Weights of a small mixture-of-experts language model, trained from scratch on English Wikipedia.
Experts: 80 experts in each of 9 layers, 288 GELU neurons an expert, 40 empty slots to pick.
Below are experts of layer 6 (counted from 0) of a mixture-of-experts language model. Rows are named router (the router's row for the expert), up (a neuron's input weights, with its number) and show model dimensions 128-255. Each number is 128 + 32 x the weight over its row's rms, rounded and kept within 0 to 255. Numbers have three digits each.
After each expert's rows: a language model's description of what the expert responds to. This comes from a sample of Wikipedia text that the model never trained on.

# expert 49
router:117164170105102145146144101139143151101170164113104152152163107149083146119100159178139129100101157135146104104071141098085058119139110195105144102141128173098164156124135122127069119137190163142119104159109068113123122135132115100125138100063095116103160157139098112149146107121144137084143172158162071089177125101119132117039112143073143076145128111165153146142166120165136079143154
up0:118173178179143154122196105150170079177189130077143155138123130106139105176124162096174125137136081117130173140137160115106184117162130086128121162105134115086157198068103118137174124130184112163139153141097077101177104114131111112142120149128107133081150067094141139107129121150180087102157169159191034166124081122119119116049122174121169156142113103177152060122132118153091147076076
up1:156133165081135156126114068133090133152124127034136113084139095084102169141150106143195151150149118134137149105095080141158115133142154127076132130161121171137127161167169093160078182089136160101164083062115127094148109176139146073090159139123113136174193171101115127146150160134075142192118080215139128108133149103190151143138091098087161128085139084118166125170152139114150091142129
Institution and place nouns. Capitalized nouns in names of leagues, divisions, parties and institutions, and place nouns like state, street, island, district.

# expert 41
router:097142163154107092141146128134174123035184133084108071172159116149135159084149130176172204106145178137128121063126157060055081174139086124087125131141116110093130196153111115144078103100131121103140124184116152119158062152158138093183111117145076137113165187112077076138179162166151175109167147158165121129119114040128192156101133148106187067092134110128151155154124094144157071147107
up0:167127163103086099120162133124190143131176131115067128115103141117114122172127122170161193110150118211113155135135118136104115203092133162138062143146096176169104109139072140118095125165200159210138175113129082116154111094062157124134112153157113158130118145111147110135136122147140121117196112153097068147171176086079078144135080155106150185112108145118129108157141100095130139125144
up1:094136181154125111069164129126153086142108180111134130172130182140150219157040099088052179079133209121153161075128127044114155127165143127127108122096108179143125092141118132089062153098145159150102131148082133104147152160141159090168137099173112089044167182144060095108182171047133123121143130130102153165158144059094098120134148131133143146114094085093121124121096167090111128104084
Table cell separators. Pipe and semicolon separators, spaces and digits inside sports standings and statistics tables, plus infobox fields like Born, Died, Species.

# expert 54
router:104150139090096113157153096152173129121177128092122131157191103108102211163125157151160139088124133127116157162114167102153087114141152197083103114160172147083128128170127043108148131127133147120104150180118153088135109131119140152179122101078076079108156122157066079151199143148155119114129181120177135131111108126128160132000083130046179119122134089127151168148171126145115118150094
up0:162130159130148144158143180118203156163103109115066161198135165197140144127119163143151110081156145169087146137113106044175107146161082093079074113158126154073138116137164136144097180077169137159084108117174165026100165149149104150151145110113111136099142153091147124116139127172108117127069199101137122153119101150097203165140107135086119105097187149109104135140164075118141146171118
up1:133121087099145140199174132169129064126130123149108143124211159177084171153097086116149157150127119148097166132097094091081133173133060086143152214131130113109174130124135112162128138144110118116138170106079127063090170124137120161106104142093162101107105105090098113170166134147165167155122090156107132143168185155135113156136135160083152129114139085161180129160140133104142100161131
Compound word middles. Middle pieces of compound or long common words, e.g. merchants, mainshock, anchor, bandleader, baseliner, interception.

# expert 32
router:092137161122097131148155128129171127105108182087119123190149167125075183190099131125172111093092145129124164088090156089112085176163134122099084136142084158126104159168116095088110086083106190170109131202144091089163092097101111112162131126133076087106179204120087061130182116169159119048172151134141090103186109101046136136076091106103161109098174147120152152173130108137044113134119
up0:108139109115099143082184149140120075092125112110108142157132107116151170153172080093200113165146167142133116081161167111121142142137109158097052160125137137119123113142122132140116139108149085233054133096115118159080102132119153131102144107183172119149100067142065094126127086171111105104124176111151092058195115193128119074098149143155143150172116152115098111138081120204107145155063
up1:125151096156117156190115087081101156181115161193151092151157070122086117081083150154155142090117145136213074114060123070062097207112131120132087075121099161132177140125125110117089062103169140123161173179103112100117142099140198111153070141109150116146099128129096141126156105123134150140148156124157135130170133161089129127103175088136110137143119166088114099113174210221050131153187
Word-initial fragments. First pieces of split words, usually a verb or noun start such as c-, gr-, b-, ed-, en-, circ-, conf-, exp-.

# expert 39
router:139136172125114130131154116143176099086140128127106139137122151149141165104126131134172179062143152168123135084125209106137130139168107189099101135157105155118133171164120026135132090070155160110109190198080096133134090108186125133132151104073082114130154157138055138144136145056170140126154146169175104155193117108146171133027077133113115125126132061162144127143102094156140120138088
up0:142138151068083156120126096136086113131157138171078097157166134097179186162095150107064172116084169062084103100131060079135072105136120095112130081143097129123101126142159158184173090127154105086100109111215165174115197161113105163187159121135062160131133090146143130145088152133172132116103154162122129182111114094189159125167116148137085090149095133060155074121154105113133104219073
up1:095115122073105159162124143129200111132167118161182137151122124060144125129110134118102186134095149164145110118115156102147126127112113156199096164130074073112154129101120154142066104160127134164121094122171059146110122155149202113118167090097102149092103101115130105126094186130104103117114120128104101134094140064117179111118162092149182130128181169127159123138197090156138116183135
Suffixes and possessive s. Word-final pieces completing a word, especially possessive s after an apostrophe and endings like -is, -ed, -ian, -es.

# expert 12
router:102092152089124127151157080186152104097108135074112055141175161142116081178118130147186088072124157138133148115097142086108101132140060159163123080147131170066187124163137135132149148101141160130071129138115141121112068120135160098192134108116131109083168161104083136153142155188136127109153159118139133176163099107058138140083124110045139088145151117115172152139111129125151173170118
up0:103106115059133137156126112095115110080074188102139133171136076102099155098164105180156092076140131165152111147113089060180106128159104152183126138141117171118121094100110116111103125114113124177068094082134107150134134116141156165091173092129126116150130114146150117112153176098127093132079140093095148094114200109185156085129086164167126098121215107113119172137199109105144092154152
up1:161132089164120149133085111135149076115151084089129142138130194202091146152125138104154114086106124108180177096050139062147168171084163097092218171081099213144167115158120151133119124174114195185095104146203118056110053084152103171094154130081156143082095132111170154165204192132092077108129149179082116086158106156118124123181122150115135117134184109137159133150146125128156139121058
Mid-name fragments, table pipes. Word pieces inside foreign or unusual proper names, often in sports or species tables, plus table pipes, e.g. Salo, Cromwell, Alvarez.

# expert 20
router:138136169078106146115136142126156090103155150132093146178135145155087172130131121126137157088087178157132169068125127137101119126162131165075121096167087177101156137126115135106159116078154124151100171162094143137156101098140094094146156117097133085101177174105078119172136121068157171118138147164169091139155084143132144111093139165101196104138133147153127115127111121175091137178092
up0:136096111025119100115112165118134169112151111059089116133133205142118118100172161154137088111105151105085158129152116165096073158162133094142115082166095142144144126109143077193157098138124101088094119140085102141079166110077116133140189141148119095117165081136171164123151120147181063182140167119131123156113162162173126153123057120106108122139163104126143110189097144162078068135111
up1:111123147116120107096091125133159104096176132098070097160113088043105169097069160181161128111128182108165152184136147085090164097112142158128116132166109069180138096153122159093137154110090127072145123157089093149090180116106086177105106151109050133108094074107151095110151170134125032175104148129131128145132149169175105107122151100121141143117152142097157090125129122125065080116164
Sentence ends, headings, apostrophes. Sentence-final periods, possessive and contraction apostrophes (Metra's, won't), and the == / === marks that close section headings.

# expert 3
router:130172198110132110156176059115130136107140149061048108144164144157117117168144178155159167126138145132133119119115096158074110141139075150101102149089115123116203156146098072103143130085135123132100127148152108143174107107133135117174144089116114152086165108106076141162188120102136132081149200161189159094127111144123153116000131122116138102144158096201132105096136133153125087118086
up0:116138128121092040109086088131164139046170148114105147130172163197114152143115120142116203162110152122165092100134176143143168123116047121079125125076107078100129171139122135108169121180162175180192129203136086132128124113118126082157161137126143123129098158060090116161106149118137139111145095141113132111157154092113197128090130134198158087190116153155125153086066169099108123113073
up1:095086126122112153123095077135145052129124156118127134158131147138162176111097108132129116147147145165089181116163145176141148106116152194107137163178128105126121117088097087176094175075188154089092090119134138154121106121128139111160122097054090087146179160133186149117134128167144145140134098117150122139185111107128114152124087121186140109095106135152169123167097102151194119133104
French-style name pieces. Inner and final pieces of French and other continental European names and places, such as Pèler-in, Eugè-ne, Répu-bl-ique, -dorf.

# expert 36
router:117165179126094102135125068150184114126147179111116100151176147118100153181158105171168149132120172145097145105089139095122107125149132180145120134192156099112122160165104090141113112117166206130127177177148092119158104093154102143160146108129090132114157167112093111148186186125133095115129126112188094129171136107090187167085119157091139099095164084126135171157103093120086077154097
up0:095111136143118149146142080075140082117138153134131147069168189150133165120092133118104175106121199148122138109092077109123120215159092131161149082098073105102071114120100137106124102171180143134097157153122120102165136113193126099073181119131152136129122101150152194142129064089092169171115096122103143156159097149126203120175183131169149170070183117138118091120130090113073072138166
up1:163110115069177163082090101142096123102135150100054096152136112113178168165159174134150096126093093124136169164102165108103137139088087123094130074136199118148135097140106072148135107119093101149135179113174107140114114196109102093092092153113135143097104101120139175113154097139204148091133094098100151171126164130087192108162044094102101108126164151117162126081136098160088098157151
Census and measurement numbers. Numbers, units, parentheses and pipes in census demographics, statistics tables and spec lists, e.g. 2020 census, households, 2,800 mm (9 ft).

# expert 25
router:137126151132064123140150125127130147093164143089102088143137136149095143119120195126169142089103133167109142092137172134142096124150118154096018106120096165097142159162085107061126138105133170133121135159153088124132098092096107115163132071071059099098113165124150096148160165126137153113183158135182134192163091089084181135074086176128156107098165154117178157157145091101086040161125
up0:180145158147117112134139116195154134098191129108111125145098088148105141083164126122080191109145170153123152094173089126146096086199130155154071107139061159114146158129118137136073125158179153094104213219079123081160136150118147183166110102140136135144138129151096170148164146141125191141076162200135142135192163098129128102070145136100171120146075087111140129187142097120119143169130
up1:125164115099097107188103127045070095144140075102106190131132176132055087133091109094161101085062147113111128167076122108058193126115172143153137141148088086101060151167155098135131176134124107152132086087139114153126083112171122159189127150124125126103142086094155124167107193040100158094100141098155116136156143128121160135147119127078116108153208086124189082147126155116110089160134
Pronouns and possessed nouns. Personal pronouns (he, they, it, him) and nouns right after possessives, such as his life, their sentence, his heir.

# expert 30
router:082136188104053114123151110147139158115173172080109048147179105132090132148072167142139172137103195151112129080114186149169105134161104145082123131098112141127162158109114139070097124075157119166107171176161157108119068102161141115155150055114085092084191141065109153116170132151164151099152162187165074150141064148105175130095071127073192120103152122139155172146094096164071096096121
up0:092139163053099125148119102136151112151156122155146157091118121121091136101133186101094108121060117115103135099106147102120146172145105103105096161138168120068198134102126127093096119139149126109131170140107119070123029093116162192112122066163156104066166134133108118145136103149163149059087152172122052139138139113159144148117105140116133101102185090169110112164107142148158106150169
up1:097081152124111125144154102079113092139173167082187109134149088141156162135113152132103104147154141138138077071089053132162122148161097187127136125125129174108124161137133171181089169182190151138097113110163108091151119162111128130113150109159138138117084135157125087148136099155204159100079162116153149162167144143121078113083094135100131153096142087122168127154148135145118175116118
South Asian names, speech verbs. Line breaks after names and pieces of South Asian names like Rajkumar or Singh, plus reporting verbs such as said, stated, told.

# expert 21
router:124162202110136100164134111113150065085157144111085100114129130162117136114125118151133129107120144116126154059069124090090107143117117157103142112148107149079143175167110083136076124114110157154126202130080120135146122066129101132153130117126124103131151109090101136184195166106166138090139117149210145148146104130113169136121163110129148082125135167155123183122122089153118127174143
up0:141115133185139116120193121115080146154123083092158108111177127097074110164104130168161122135136156102108173117116127147149156097136137127085056100086093092152132106123139152107175133040133125190136135151078108072099118149123159166156142109119069130118083137120124204101207153164168074152099135091144084164200123115105174136082088174149175100064086106122158135125120124154111102174102
up1:132154158142134085136090132104118179140093096117082085105138161101175122181172141017108130069077113085142162090107136186209139109147079101081049132078097160096121164108099160105131134090189105170092185102187157162149082099120147136141145131137074121121118114122099187047115079175140115090068107145096129151110112182082190177107117161079152129104152171106104131150135129128167115151148
Table headers and separators. Wikitable markup such as pipes, dashed separator rows, line breaks and header words like Candidate, Votes, Apps, Turnout.

# expert 19
router:123139168145115110168162100166119137144184143094158121140127157141098154187147159142169174124093142145126107029113149140082133153146104133110144145090062169108139158157114115127094118108137163169141162182075089094156070118126112076194111112105121110098182190153028110127183156141148160067162165120168121118167098127066125129000099088104142120090142101116147156145084123130085148120123
up0:203139075154147127132111125165127107105100154119177149123151151098136159119164146099101141148124104129113159081167217122105142137062116111118169118134077105210131142177094096100136112061117136162102185150095148079140132086168127105181141108115136101152145141140035109098127114109129149180069096105102106139144088149152148153171158153069162108123182092122128114128116104151014135175108
up1:125116152113136107075151142088113128082150102083187134188068134162131166137066128168149213129103176124144137108095110050100097111073102098113098097143113128109139185169080100138094140106132148077114159161125118130096141103203093132108154114147090122165113154135165109138176124164110139178170099127127101103194079093102137114142083172085128152073068165092085170177119124130078105200126
Romance and foreign word starts. Opening syllables of Spanish, Italian, Latin and other foreign names, titles and species binomials, such as una, Ca(suarius), Gu(nnera), Cu(oco).

# expert 33
router:141139158152124116115174088182196053075199153124129073140172123152095155108112143175131149116089193144128118052099104067051083184143115146143108073180065169053114167150085121142144107084114189100137142150077154152102099097148148094153130101138098098096139192133054143129198175160161153157139175165165065114189162120114147148076085136107143092113121079129173159151128104140152148146111
up0:089124110114133130172170092144099128124137182143149112111139126124097136115102185186144129173076139122089158068133166153087140077140035096131131198137092125142110183169117096120182228122109107100165074207177144099102080118123183115157114091075162139161115145156206137105102143095140136147132099126164168114095089127119112095089135167124111120151114197146165138114073119172104159104074
up1:095144103179117125140105110145127171170076154133106139115107166100114119067148158088158146088090099059125115157139138123089137132148113093138075166119126161181103140172184124108120105111114114135040149186073187125151165128147161153115115113130137164107100142109079124143109179125175116110142112130095114160128103141110157071084126094062100117131114041171115174130100099141151077163147
Mid-word pieces of names. Middle pieces of proper names and compound words right after a capital or short start, such as Ho-s-pital, Mattek-S-and-s, Cause-E-ff-ect.

# expert 28
router:094174191123086122178171104147171125111159170102109112162159119156076182120089121148151158128126148162136157023060172081119068120131077180056098143137130181090151133155095086122103097135176163160112143169103104136164110084137124088134123072070125117086137165089092111157176123115155139116183184143167111105187104119137149125127091108115209097092130086165133220175106129101121077110100
up0:123160131128059093111149112109111156187115100176086143115096112128136122117096114163144172112116177110107166140170119096088129106127082121113053096125104140162130127119082102088115155161124091083136102104110163118155127112184193086145049116076146157151160124189170142133117118160111136147108166129146150121103110108166130094108190099114167114117112114215173124111134123148118130159149
up1:072140111160104055091137086126098113119135090097127103138160160105106153081146173148106122114120083141138100129103191099124162087177116150137080132129132064139131133136087170196124131176119204097129143101087192104125098093085128106090116114084122152137113134091101113187141138131096134123132076131108113095134102115167125098171132145123151124126170110142123183176124061083142123161071
Occupations and credits. Occupation nouns and instrument credits after nationality adjectives or dashes in biographical lists, such as footballer, politician, bass, composer, actress.

# expert 29
router:138144158096113083151177091162175155124153141109110159141149182159067134096144156176166162122114155118094158094114157086106076157128129164071161114185153153093124131180082116070084126122133182143133134174078098056120109105131108113132155136074117092094175157092106078120147142144109154090167140173146087156161123105115147135051108162084172090092114120144162159141105077122102105147139
up0:092122149082099169151158120156190138062131135156106118135112143084164168084140119076147139118160111138075153121084116047132123156142040139091134048160185157111177111094134131092109079153169146169097195110151161113121141146116155146089104122175111190062136099100102096186137187151124101142130117116140130126157113127171127114090127072112121069137141162132128133103097070113159089109143
up1:054115092142085088088134132140093103147137116217144061118152132210120158170123121157106173088102122093142164143090162154136118117144097121054133113163060161160137174152064140173119110146108091122125118129119132064199131140132121107133128164041134163153101134080091102150137112100147149074117186100116145101100121051137111114140154120059165121164138099146143156113118214107141101139155
Plural and abstract nouns. General content nouns and their plural -s, often after the, other or new, such as story, idea, work, album, details, names.

# expert 57
router:142162194132111125149177093139150156083211163092136143139155149133106180106134159162129170092109167171134161128116163093082091121152133217085133094171107184086140172115095121131076136154145173104121133179061056149187095137165115092169165076071093110087160208140061094181147119107132147136190137145178104130145112087095131129037131151101212121150126094116165136122141107118132088116140
up0:157124173100137103087160124179147102095096123122146150151122096079065144165114101164108107163130152101144150142143104157107091143144109185055122148161118113101173117119099159121105095146181158102091172211129084103146122150129127094111134128116168121016092153145134056182148123124088139159154158094167083133123168118126135162214109172105129101151111141178148117110134098104145145114128
up1:167156096165121131107126097136111138077168154162083096148136134183075164176162112161118190142154154095125101119106089146161090119131111129166151115176116148146099150150098137117181137119180190162104104131104158111118152119136106094061118121075123083039177151105144155177198130132176124106075123127119109117086192087085094138070113099148147153162106116176147133141168128148134094082142
Institution name words. Capitalized words naming organizations and offices, usually after the, such as Ministry, University, Minister, House, United.

# expert 2
router:118198206112067122173160136147123080081166185102110065143163195127074151098109156128167165107130166190116175059103162116130129147156115170069108122103087167089141165168109081119139098105154181148140131161065109146171083116173106101136151081084110102091160163072051116177132148118155181097176159137164109159122095126094139144119123135106212119147160091155152170137086110147145114136110
up0:116135159187079051153191077171142154134110149100137089162103115103189152143120134215148167133121162159095105160110106129148068133085125149112134119085169112122162086104101129197166154138152143180088205113136205127083110136144176085190111110148079135150155144136189134162155125066117119091120120118162066129162111116130162175126109149109187123106163130141113162190151097087138130049134
up1:118096140099137189129170165180145135072129093138081090141133105179085163134149149081119127141121150168170151112093042078150103154099167148126133080129166155120165114132103100131135103157142182116145100106108133148126079070166135097130114116129142126098144107114153126057102179159140183116161076083101177166166126122155117138100132133113133098075138150112143172142161099125109116201103
Table cell separators. Pipe separators between cells in wiki tables, plus list-line breaks, hyphens, semicolons and dashes in filmographies, cast lists and award tables.

# expert 15
router:123157172101097114161153075153135145099166145107125112110156085123089155158138164160142159066077158134121147099102166112113075142158110163069148122128132177101105143124135128118097127104158172158121121127126133114155092148126137111148164093084106098114158150096069067159148132150154141107136141166156118138158114110142153175016119129096147092142127097174155154120120087101125056151090
up0:112138094141153154143144184094108208120141125135123144143166123124123139190092221146177155137127190229145106135032212125168081129136120165121147131163126122090093189141159120083111140130121177122155124136138118118126127165107086060131129078094149193130145194087093145154131137126142185106110084082158120181137057134148128156118118111086199066132116096137115180149170079137173144192114
up1:128145173162112148105129084109216172149119118156147140078157166134162157106119162055143127085103111134092131097106152119146030129143146108127127120089131132105188055093157115092073109124115120141089095141124070183106140106097104152086098087144062191123152122086136127145179142140163112095115168140095116137105079144132106153080127099082127145105113135105147116143152135163138171087129
Head nouns after articles. Common nouns that name what a subject is, after a or an in definitions, such as skyscraper, tournament, politician, locomotive.

# expert 51
router:118112193089095120135181117162130109094174145121120102135173089144087153158149119156115152075086178133095099077077201090105084116119088134105141147145136145120118117130122060099137103104163143131090158181133138128175098138095107137184139103103105133053176176051006084127172149116147125110121133157172126124121082101100137129025097120115160112126139084167124173161094107110104101121147
up0:074165137131054159171118168200125086100100152092118116120114091141112084116161160043164088133103187102097108062115154157161103173145134168092140120101135117161126185164137106153165189183184093138133081112142123160074188071117156150097122117162098101130114173165097130130101077144108112155075126114193159121150101190095092117070170119103152170047105128141174118151124125111105136174151
up1:163127120089141136118117133167114109124108113085099103168171119118121111102147133122082145147152186056121106124140135110053131143110079141150088178132166084139137114184126131143170139100127149154099116136126099081126122118089146129129122159145130130069112094125130168140124125156133133113161150157175150100120203076094184146150140129150129109048155087169140140090144168136096110102191
Foreign script and birth years. Thai and Japanese script bytes, plus punctuation and digits after names in parenthesized native-name glosses or birth years, e.g. (born 1947).

# expert 48
router:096140146173121081099159127148114102092178104084110100170165120156080166135148135137184146091114170156165203107120182104140080177151119173129130120149096160125169135159144074085119124118149196159098135128085060109139081084171130119138138099094136121096170105124126102119186161148130155106165145118189077107171088093076158117124155168126147106139156104160156134150156108123152107182089
up0:079084177101113085148166131088093121106171134122038085107156064087102166129144127109122097142149151116082151121141148125118130133133117145121117082142171171168126121117148135111142105139122136094069144087154134101133101052188181096091146134057158156151105164112121079098131135089157115068154108084083182165139150158046090157125091154125099121161161127104185115145117093200118162151182
up1:088125082066111111092158128084140084126176139079075112126093159161141135110154113098085097097137117176158129147115144104124125129207141111121116096185114122173113109157121073136055171132136095084128167163096149081115080142100052156149137130124162167091161132142125137169203108119137174165146070142142147149161095130140198113092091147137077106156177090168156175163074175132117093121093
Words after "on". Tokens right after "on" or "On", like "the" in "on the line", plus name pieces after On- such as Onur, and endings like -ed, -able.

# expert 61
router:136210166127099103157147116186119085091132144098089114130197118138107132111128141175147112140079116133085133069103154103133101165121124115128119045075124126116169152131131167094139139123125122169114147181112079124172103073185145128138138110114139154082118163107085111104163151148150118074138128134135049152143087112107128188132129158066166139059101081166155185165131139155090109167106
up0:078087074143137130102181105121134166124124142098097092161149113126112183200080205134177109124098142099112115114083156144199096109173172160142183116142178149099134109116091115118173147126115069106102126163131137152113172042095180100129154110107058074133116157145079143112148141143196153163088103127176101125129108105130081142098096197080151146149125113152066182097139085134075135176100
up1:126083172126086120149154118121137067119194149157029093163081099150139110162128073073092154159112203191190094117141149100116127177084153173131137162140151093088154184139082095134201172177160162194097119059167139126155110125141131097144142090117133129157146099107115115185108174121102101101151122125100127111107177102127138119095122154172136155124088124115138125051147111087115100107103
Name endings and locatives. Middle or final pieces of given names (Kristie, Darlene) and place prepositions or commas in biographies, such as attended, at, in, City, Utah.

# expert 11
router:105166197125092113145192055163142122122144147148117135131153116144105157171129159156154165102085133163152178103086134142135099141128110192096134112180096164116178149153103143067120146138152124147093136132076106096167106126163109132162145099102128100098158122106011133153177137150131165120151171156162087150136123119144136131031122138080198114158169098164153150138139133123142072123121
up0:092128132181117190137143144079149133088149141142091094163136150099101131072171158069191123093143080085149126108086147133090110139193125121139100142127147099112189167109136127153148119159146111136091154146124114072124102147124093138162146118112133098107152143052118052154173152152130148166166171153123115130126098097120160133072137165100150126120157112136083196095162081164064102221136
up1:159065090106107107123104097111094114082141153105157149171148171186138091139129136206070119087205128160096124091137131077142072159113104142080126176188135155073109125136147092143131124114067101098109134127121116062128170096161117141109139164118121090114103112126136088100110154141142146169166102085122120150144103110168139148129141163142195131157093153046181115108127134185087090138147
Institution name heads. Final head nouns of multiword proper names of organizations, awards and events, such as Cup, School, Award, Awards, League, Stadium, Records.

# expert 4
router:120175194112131141132166020130142120080152158102065110132138181171124124127111175117128145134138144130094135072102103143093116139113101157115091104154106139124160155148136152111147131088125162132138136124075108160158077112141120075167138080126097099120148175092106132145200179094158194114167161142186100144115075114148182135000147163113131109147109114187136151161135127158112132138057
up0:107124113063125146144075185122122096159163070181126153125176115112109104050143129131162120101122067160067139114142095144098154102114114059159151105120129130102096187174105115171164147157138117119131152129117121108175123128144183126150159155111150131146083162151124136138121169148136145149071138120146104088181141088136163105152089171088168149094097100184198120123083125115072104091175
up1:189184151112152105201102124142156099136156118192154126160161144101163101137131104132167166105092190099124125146166061126159111138109157163116175184146079095100137130089125103158116125068135127097151078107169150089171107110060129084116093130084165165118120107148146187091142099156124122084073069091094081198083144120116107175126150105134109151148158135222175207119145135101124091198141
Foreign name endings. Final or middle pieces of non-English proper names, often with diacritics, such as Lő-c-se, Ty-re, Boströ-m, Ly-c-inian.

# expert 60
router:143176158146156130162165093156140072102181132058064089122147117103132121141113105120162119142089132182137124076102133117128112195155135137105136155163090172102209198162095079133136044140138128133082145151111154135137117134157122078131126100143123082056085194131058127161145181115124162107201149132128106147168071091139119137058151159087124158127149063113141173170114088122080125143072
up0:158167118142098133143125102103154102098171080150152160145146125191136069162202055112161177134150195158165120127139137160159084179123091175078129082084077117163175118131107106134131106124149141112124131119199088145099063164146083141111133088113140182136120174096130125144147170204145205167117139120133129165139166081145138139086136137138102111099095208103134154158044143109120128080162
up1:102098135151088101159159158158141124138106159115159095205103145119110145119116175130145138149101171145130091161101201173184109081143009115099192145125145062077151095127118107114153138145134171164165098112112136110086146061153091169102176091120157068088151175099123136247178114129134173102150119124149159135110117124117137154109145160131128163095163164095095158134126157143052110108104
Syllables within names. Second-syllable pieces of proper names following a short capitalised start, e.g. Daal, Healani, Cavalheiro, Canterbury, Moreton.

# expert 42
router:121154182079097134142194115163171138104141159093082113165192078157128212120115166148117124128095140150100127114090143059086061124149133141077081075157091140144141162115069118092067115084106167161130157133153095131130085118122129141177131113068088107111159174115063095159198140124144157110145144116156082138153080090122122125098102155153162051106115108154158152121045099133125098129083
up0:096120121161138150185140094109166089141183122154140139119097139108137115124116085124120110091160143108108130113177086089133176154185144123116142121184121098098145092118104109155116107156145123121159134126125132098144178114157135113133122090210183043135131131102116096115126132075128140122144101101093144123191113040116083116122177075129181101095137100109240075088114074149124115112180
up1:179100142136176174099148105162113107103147127114105159178124129107117086125167079130141166022104124134134123119075151156071119118164103126162120138116095116122154161080153121156138128110163132079138108085097100104111158091127138153174127158149176144096110084122154130128122147100119181075125138126140117051151120079176169104134159153064188145173144077133209106141101077114092122093130
Articles and determiners. Articles and determiners starting noun phrases in running prose, such as a, an, the, another, its, his.

# expert 24
router:093146193115138093137138077140144142109170091124136095170151107137133179118129136144152154159100159128127158047056147113120125166136103145133116150121109126156142151163110114108072140122158141173096138112078127140153113128095164133191151134098084135055174142113000142165184130131174156125131103157174113138147160120094199113069126106139168050119149061149134139217106096143115145189116
up0:107075096063134181129114117187097095030079123104159144188188138181146143148108086178179111130141163134148176153152145097166119134103160133087166129121134088143150183090161113072081091125128135108172101128164158148141141133108111100073113135119145139116193111119150173114138153087125143113120152170139092111104072090100100105076171121136161103109192151136130139159129106094107197110075
up1:145166143120125157113127111189157125134130108135150150149123083156134153153130148177137102145090171131073105159170159082132130139096145153141215092165128117130138195188156127142122144092153115170121141166097067132156079130136152064100093146081148159158084154051154122125139175147146154077144114119172096149147121130061123154114092085115101161113145139134116144142068119098123148197094
Infobox field values. Line breaks, punctuation and endings of values in taxonomy and other infobox lists, e.g. Order: Fabales, -idae, Animalia, Coordinates.

# expert 62
router:105166169133117125143150088167148085116165164048114084100151170147099113129104147166142132148072148163096126155138108119143092124145133151118145085139096117132154110123104150071131100120164114156111110122090141139169088068143110081165130074095095123096169148089084119193188136159149140115156146148187125103131101103118138152000103152077158071128135127179171135163153148142116093153118
up0:148175104115119136104132153082157107131145104122058114120156077158112102149112085158121115147024104143139140161067132139119104147165086212109079108156156173179153149115090110047124086136112151112117167104118101097080096144134104118138118161089089141168129111103145120111110161165134034117140053153125157138161138110049168114129178173111151106069167150119140146087115090171092083104155
up1:127104103096154084147133127137214100142087124116081131176113154107128107069141154167156120151117125165147123067136110139180125137138146186054146057141121089125112092119131129137108063165096115114084130101098129126127103172106094122132181145114105206072102108113138105134130140085174210069143086100114071189147142072154147151068186174063111088100180116161197123127130167128123096135079
Proper name endings. Final pieces of place names and surnames in lists and tables, e.g. Cam-rose, Calder-wood, Pompad-our, Madon-do.

# expert 14
router:107192162146130141134197085205154140101131149118103132156137150140056191138107135143135096091122145136086147051101148095093157151118152166101099068144118127089150140176109116085099124108152167120107127178133122110169125088188129085115154107117144113110170177123095148161190219113148144092137091157141079139192084116036131106107066159127134075164165084159212130186135097163144117160125
up0:103114131090118123138157092182138118126126102101159125127149098179116119079077157114150104119065104170076190156114128163116085086097150141111115147189098072097167139124134107171047184142168179151146120140186061110131090171111080102133141095130120149117128066064201142190192140065193124136100146098128105195082171095130105082127102134120185152095159150103152146131146113102173155080141
up1:148126068121069178171099154129094120198113188159117108146130119141101141091110169109148148157137118147059140116129124108078140099184082110116117145148158212149197160147104135124092146109215125113121168120081107073110090151142133093144124133135122070124121133072146116115152146110122146095160103174083201149087121146193122080141162092150102115105161094134131153130051127092089117101190
After "in", words and years. Tokens after "in" or prefixes like con-, de-: year digits (2018, 1282), "the", mid-word pieces (antic-ip-ation), plus garbled bytes inside Chinese/Japanese text.

# expert 45
router:092133195094165103123189110112129116085204175153076092169133117165109150166087147177132170100085139148115144087069146088095123169107113154127118088149126143122120167188099138120077121086107178158097171168123097137173103096159115121119162108125103108096156135074102127145161171098150136083164092144153132181126102100096161134151132142126160085083146128122102183155104117136109105172109
up0:131117095167113105066179186126133164164117110155100152100124165170138116113148128093138112158163137125163138142050170123172138086101119116129143098143098100178142133135094139085099041124087139185100115150130089117136105144162120166082183096161091138109160152086138144157171135161122142179156149136137125124140123101142086097171119108140161117195188135092164204091192123115103126161134
up1:115155160127170109182155114150137042111176186159192116103110123078172177087097168135141106140106100160141140141117154083074159100140139139129127134162102120145135131099130127118097103096125123199118172156122177051124154171154098089070160069134146139100155138094092122144142134090116102106145139111132138178100118102149169090162174100104096124077174128131103152130125148091147088137143
Prepositions and conjunctions. Function words that begin clauses or phrases in explanatory text, such as if, when, that, of, without, because.

# expert 7
router:132161208135150150146201093139158124098166175102117118141155158149118156139110136153160141088115159162132126045077143092150139138108145156089125131125131136089124120181128130139080139104159177165124157165115121107154066104163101117166160135104120133121146178075106067155211170097155124072179109156128137134141104114080113117111093106111172081112155120119159165190100147137156128148121
up0:063077109100113063162150090119157127099128136062175130079130177117141102153111117118150065057073114160182137084067126133089136165120108141117141067143107172099152125104110185123097117109103131184113148044102134115141104116188171063111132118089086168132056131147132132146104111127111103156097168105091090160107151083160116193123108117102087072072152074131139201138097122110141090124141
up1:119114158126052151054130141139117117112121064088129163106108084163134114098211076111138171103126134127066103164052145177136113129114112164161146094144172158108132133089100082091144125068106147137151200105144087172202176072067108189100098062128127106128125085187126135130182139123113150144101109166140098187156134144121161114125141118066144134116134102141129165132181148126173068147130
Table and math separators. Cell separators, line breaks, blanks, minus signs and slashes inside Markdown tables and LaTeX matrices, such as | , -1, and/or.

# expert 22
router:094158173089137132102129059136181107153145118110113167132142107111113143097131103137163169124138184155141146130131101124146113096153122216099129115152120099072149111153125090114073097117121144141098155152162102124163103099120073133144185102068119149125186086078104117162146111145142109123134109132160075126192120091167134146076134148072168091128139123171174181141103114169154087172120
up0:119116122099104093174168148166170092144162168136135144162122179165115130157168125121097155165132157126177143071165131152082144128085174172050089164122139123091147145194053161133144122100161175115151102092116160130178100087157095046157117098124068129098110121172093142129128106100156085102158165142120154099129097101114100180107123162155139136128122136086221115110164117131139161155116
up1:116043108072111105090142091124155106111149131084138126153097135106148112122145176149136158089185102166086191098156123123177121183123162170104149133193059174187161212129123108120165131134109138106102173179098116174166101116111146139109144123093147176122110160125086103125045106173125162110109125100045160143151155100111077138164169114139202133119176103141136135154149085081128088111138
Sports and name suffixes. Word endings and compound tails in sports and competition text, such as weight, final, Prix, record, round; also name endings like Overeem.